From a checkpoint of a small mixture-of-experts model trained on Wikipedia.
Size: width 192, vocabulary 32768.
Experts: 24 experts in each of 12 layers, 96 SwiGLU neurons an expert.
Training: 367M tokens, 5599 steps.
Below are experts of layer 6 (counted from 0) of a mixture-of-experts language model. Rows are named router (the router's row for the expert), gate (a neuron's input weights, with its number), up (a neuron's input weights, with its number) and show model dimensions 48-95. Each number is 128 + 32 x the weight over its row's rms, rounded and kept within 0 to 255. Numbers have three digits each.
After each expert's rows: "mostly gets" lists some tokens that are sent to it at least half of the time; "comes after" lists some tokens at least twice as common just before its tokens as in all text. This comes from a sample of Wikipedia text that the model never trained on. Tokens count by the router's weight.

# expert 21
router:173116086108159163081103173099156190151111137144146135110165053103103086140148138109167135099078183115171153071134159086118131160133083169200115
gate0:134109134127152112134141110100118162037182094141118104106125106155116114093145100069155188133146104135101179179103112158127142148145075096118132
up0:140161121129176167168159093138128118169111099202171101155145084157119095137136117123122109136140108100147138095158118142148107139162054165087107
gate1:133114106141069194123117109112142119082128167181055087106103105148101074127099154098079111140123095113151106154169107084120160083121169113143097
up1:128168106156180120074123086089136117154128181134122121150119152114127124140127114141091128131116118130129065194131175071137130128124092121103146
gate2:131158051133110129151102128135135091169148113135131087046165119111103117145126089177101129089065107194110119090107119057085124156196172097093158
up2:129105079122132038106122129129107186053124086149114143161110177147149131121177108100149119166080158056144161159120109158167148139124114122095136
gate3:098199120101093089137187060090132091152127115135116137130191122191086095131084118123091132089088101138109142134195115076091157173166100163171152
up3:154111121182153118119026082125160119139149126133097127126035156086140146164196143157121129147151132178180094167069098191101149156101134169089125
gate4:172153113151099126108186159141077136171128163127165119118143088119184152146143106148142096197133128070127147161149176119143076116120081168080103
up4:165096133149168116161153083134153154135105124121118113138186114124147175121118109058118129129156098060141142171122130084064105118072127133178122
mostly gets: "|", "\n ", "=", ");", "s:", " ·"
comes after: "\n", " ", "-", "\n ", " 1", " —"

# expert 17
router:134139138162110149201076104081138107127058178123151171161101101154129137169131154130111150126141157141064142161089130171143156095089128121135123
gate0:128082105127117083120105150127064158113180136118093153122158183118125080150154102079118166130100157158147156073162162100120126155115152129134081
up0:116133154117158076135087177115081185072159120119129192139207139115129049137104133146130125124099161130194123097146122046144112074095158162126160
gate1:135171125134108138151077090096092214190080103078128187141104106106101066153098124141128157140137173081172144112166132050134049109126129153116122
up1:100143131142167143127168136072121088138110111101121194130082120152167188169077089156106182142236172105087174151110089206140141161107109118154123
gate2:115071159210070154118118083112174128096132101143158138143176151065102124113106131109121189107097134109036067120150134158121055134177176120052163
up2:151150125112136127108102174074054100110097133154113160137125085145143116099181113142163077143052111156193151126125103142173185153138110061166132
gate3:107137119126150142171137108094139208115181129097128155144105136095144132117120104153144199128164092167086131135114117160169186127131066134135135
up3:133156151182153135117158151149101054144147147141175128116123156113125090142104131091092132119118137032145043121131172101073104130122138138114087
gate4:134076102076159106174090077125093121140141110156142127091126165113121168133118081170070112111139141127134158107168054067152147125160135086175153
up4:068158113167063108149133139077096132100091183095116118112100092124086108090199156127094128088069113132091088160104153090144097163180127052110136
mostly gets: " one", " this", " first", " it", " more", " all"
comes after: " the", " a", " is", " as", " was", " The"

# expert 18
router:187118079136122111147190116085120132118120129163138109219089138174130167139124082114117161145128134108073141102088097120162115152069110100135117
gate0:090120105128104111087144143094061125200110133061130122177137079140109205092153149151113147089101108092106074110110132155118001153129063188165150
up0:133120120126199151157104122152198109104126111146127158058149125148160078125070075110144142132183109147137129134159116066097167139136159126112164
gate1:124076125098122110160148166141115147162134153145139165150131050151159108132090137185191149136136126113125097119122072099121085115163112156142073
up1:180156141115073051112113121151147138162133115119117154181165046146106149129182074154187099140129129102133107106214113107163120120182114111147084
gate2:176129137156169099143132105129092103142152146129101112159171112149138160141139112097120122127137152122127085135079153187179182109113169084126067
up2:156158136194177149147162121061116100119115198131141112114138068167113060120100085102068153163159056122128106133104175080120141101107140101135100
gate3:130149106155080154176137114115127156123134127232193154148149109120132133151179133064161140101108162145095153111170122084155116071087124124167128
up3:148214130136189119133194108140150115168143156146131135158124129094144102124183191144155122126135154126142104095118146143133120119125165136148192
gate4:155115171113143105103176155155095141149095161146103140170170155104112151106152146093164119128108157111065118127137137123118140157108109166151173
up4:088103184181110065149080105187133193115140137153152156108136086168164149137130183083161139135093101119136110081126170090136204064079133138119126
mostly gets: " years", " War", "s", " World", " Year", " \"S"
comes after: " the", " The", " a", "The", " A", " his"

# expert 20
router:080139128164116130068095174138133057139201151152127070137115133152109125114114126145124116088129115167179137130148132177115132063140097159079138
gate0:109079097114067111166150123171108096130125094128135128121163136210067147183044104143123113088091150117091106076180159149084140085164115117182110
up0:167122106164126166152137167181077116123153122121121099093118110113049125176138140099144161140097144165192080176160063147095064130122137142134105
gate1:088152138151121117141192159135148096144108166095172129152176174106091139123116124118098121108125115113148100119114130129100184096160126074066109
up1:143115175131117094142118128133098110132105126150097124103100023098083118145172098152162139129144143117129077126095149128151103100158100131186122
gate2:123157123127117125146054115099123114088177178116116078081078166138155169119164143104128113151093147125116119114079121106131111135177094192168142
up2:099091146179157119102100131210130170140185139143081121163115175130121104118133103137150161110138169171125162142159106135106137159132115074113054
gate3:193159105065121087146089130111094109111125139140108060177163174133153112167149180138108141164117152088146119110083074141181152144147169185140132
up3:117084143070120144130142148126130166115167179144199074166110114036107116056114096112119164103170197072092159149147121119097162158123095183151109
gate4:113108172123083112150146083149110185169186100129104181170150158117108132122081129114169114115108156172120058148125123203131124160129105131103171
up4:141096145139072111108122137141137086085093158116141159151079090116136096097132150105153123174140154158082158178144148145138137096082128229138113
mostly gets: " his", " Z", " (S", " her", " Sh", " S"
comes after: " |", " in", " of", " at", " by", " with"

# expert 12
router:161127087126159163142157140143134176110112086176127145122106109089110152104130131161150110068110152110192127103150137097140151169086066139113080
gate0:189182169106195089147111056081122150136121114152100194150129131126101088138125079148207115098189062083100110175126169154121119126126082141139167
up0:119134099153083189108149143171183065103145133107129135107086061146074168144171124110138145155125075133117143137168128140124127119150132119139173
gate1:168143144109068163195159128189131123155123092142154122105105168150144155143121063130133035159138094115129054102139151146045121121100147133065069
up1:110086114152126160126140121090128124113132133071111126123106102143132064092129209118141164106137150154072165180105116091123111183095082151172149
gate2:203134122157116136152155147148146091177085161203123186125111145089100131156130215121134162105110161121147145176149171112131145152157149129122126
up2:100118119093146144132096103130118089144117133078080177125112154153146107115165036144071121151181128116142109109139097109178066142172091130109149
gate3:164111097158113153147155114109121156192142097182112132108150119121115125119105131157162138155124097113134137138157145104159141143193114172153132
up3:062105125108115178146113160154165132146139158109173111166147102136190148081135174082117036177171155090137108134161074126128160095099144120095177
gate4:128187149192182126137147177126125078151097127138172128117085147141161115118080178105117129114151143096147107136163153128018169102164150143058126
up4:122140218132124146173166089156160150119158143131130159096062158167167171205099163146141145138133182159133109160108143156108117155120093198129218
mostly gets: "|", " National", " University", " States", " American", " York"
comes after: "\n", " the", " United", " New", " The", " National"

# expert 16
router:071128178098112145158085148098113042140162130069138184147125092080124136179140135128122060121094186069152118150180168153162151073135160094098135
gate0:172109152129174112059111141173135122134117173111124101122154136181066101155115173154097152084138178115118125139059113138119150095115085118140099
up0:136111056098184069079126128188102085085137148180145146088125111176118118165174203130108159100160136128089102133113076130159141102090094091120102
gate1:090148104142132099095099133131072086082163141083102163098206092152139153193187114142134125133091169177113102164142137094127152188092148130123154
up1:124154089138093123155107134105110158185081128122129122142090145140097125081120086153140115214120135090075150111097153177181150120094107104135160
gate2:139136148112103143116154117095091062123136153181170100144112054138092178148098156142141119172183178101138116156162141158126151149087136138127175
up2:121104157141124091044122128169166120105170152132160157146104025137138105141124138077141105171099082137157085108126117164086164092117117136094141
gate3:095136082116121164168117138095122094122131127109167095024161109105112163142110123121177136196113172097136178096166086122094151091095220128171113
up3:107128144152174131095151115152133119104097161145121128151080177147134103101140177132123137121192106120063079142107190184116093107209100105080165
gate4:155165116117112107120103088114200073180095022113158099123142158138082103142169166167125159164114129090089142095118173190130210099119151121111105
up4:128128120159155108140138130136138092200107130122106174160168119102093092130105111151184122130195146102123156101117116116063090145173166080171136
mostly gets: " 0", " 4", " JPL", " MPC", "1", " ·"
comes after: " |", "|", ";", ":", " /", " –"

# expert 7
router:188104109107156165166136125115112071135140177143172171207169166102148110114077123116162091136101132196077162141072095077132135164141132097170129
gate0:127159126190135159138120118086150112146156072105062136109147099120119149107113155151148103095098133121122112161149125137080107147144105095086099
up0:131149125014093126081180122118135145093149145090132122123158130045157126075111127122141135145113182133094177093098090111104183140114147084130171
gate1:131128124052108154181137072110100151134086165129142109129137180164096106107118119192198095116129139092115122158138101102107110155099115137093089
up1:073145147134197176177136113143136110156155109116145182145135075119160183151132091123126070133161153127195126207137152151163118133100107147124173
gate2:171124139118089152131135121168109102173109150180107122167156153060160163197068130133098106150145098141159145119123090093118152139126100141157130
up2:097105120176138157078118074059148059074122120127133142098171171166158166147078087157114115175082153102098134127098152143171107158184128167134186
gate3:160093125177148151198122135096133139170154094114125128099086133088147167095102112088148172122186103139110100153120165054100154116116129114083146
up3:079114149154148096114147238038125139144115111130164047122116071154151121125150099127112175103095132195156088128196107137116143099146090132120207
gate4:133162060181192181080135155100044123119170140121117117117118176110145114133105130092100125118141140120114086195120142101119142087131123200142134
up4:129116156168104089143163131101255094160154107155082134110103144136161121110109078117069117142097130168148130139148141163129110118161151117139136
mostly gets: " his", " that", " he", " which", " her", " it"
comes after: " the", " his", " The", " a", "'s", " their"

# expert 13
router:105101175181094123104139112173162153128140234091115059120186149070111072084155129132132086141112146116164171120106116143126148156118167086097136
gate0:121130133132119128135108125124158147100188191109158109123170118151054096058116161199122146167162154130117131162120072087117145145144079092130148
up0:122091155123137149125133130137124138165143174133091110106135077156075095104087071184107067215173118160131157139153103095128156087113074135109084
gate1:162133126117055121116157104116135107119185096142111168120150144096070143072075126086115127138127175127161115142090175098063199125130169139213158
up1:084123108107111133099115143135121128085146157179172125128102129085142088147192169063146130152202118149110119175104136136129078151164101125195116
gate2:143093075154199086116075170113119198095102091116142199081091191160117176200144166056139133121167149131151099135080115079150145114105102134170145
up2:144153112134074125107122112120156125146131115124152121131156095134092092091175103138141100140078086116153129201141121126118072095140140158119121
gate3:135118112153103185121142123115118118149112183156114093112085153126138072158093157146161105164159123159090146065152090201157144150093110174140106
up3:190151136127084089110080139161153162098106062142106166143129138114124173069075173060078191125088151092135118215134119074076116106178136137160169
gate4:152123139138136204085139113109136175129130151149175151115141119165111077100120089092049167131212134118127164113173110141132124140165144114069146
up4:068059126187084146150196112128143136116152161092138119129208153098116112111124148072086152113151102136147146085123106149052130127176149137137136
mostly gets: "\n", "==", "===", " ==", " ===", "===="
comes after: "\n", " |", " =", " ", "-", "."

# expert 10
router:164142158120156089164070158139142072150157109123110138048098094137117200126136092106045099118090162116134163155126133086164094137112127131134111
gate0:167119135156179129127138162088132154075155161152135156098095095129091150092176113125140079095100162134147154141108162104129127084147132110204123
up0:123123136132178097121131163119150127093151115155107143075104119197100165161171143038152111052100152119179127127104141137082116115157117139105117
gate1:110134217115127122132163173155114089127172101109105119086112098134129113159128160161100139101091174166149062080132151133135182165148105124142115
up1:140115129083088106135168159144133079129155186093102147064081170122052106151106134157097105116158130150136168144095194083084187184128113126126098
gate2:225133134172189147172079139089131120169160149103190074167145141111108166165142065128148079119110108116094110137120156154153115158162157117097124
up2:150163170161141154203112126085144078152074087146175150143149167131101147143113109081131090066082173196107208152125111137133127123141127113157081
gate3:144161181136131153136109157154117084110086130124154125073166151072123173109110159117158134071077142135052151162133103122141167151138101120113180
up3:109172148143069124177140123092132144144050088135113174126103212136168154118143191122138093121139180118140174144214079109102152082071103159204170
gate4:134158153126068172125201185144101167133125177139101116176070097096122113174113072133161142105128139094117152111091114115129145143087086127143164
up4:138145132160181138134035133083173118182116123106155163152053128158129136080153120114117085131159123135149090105161135156160108156158078107097154
mostly gets: " 2", " 0", "),", " 6", " 4", " 1"
comes after: " |", " in", " (born", " October", " March", " May"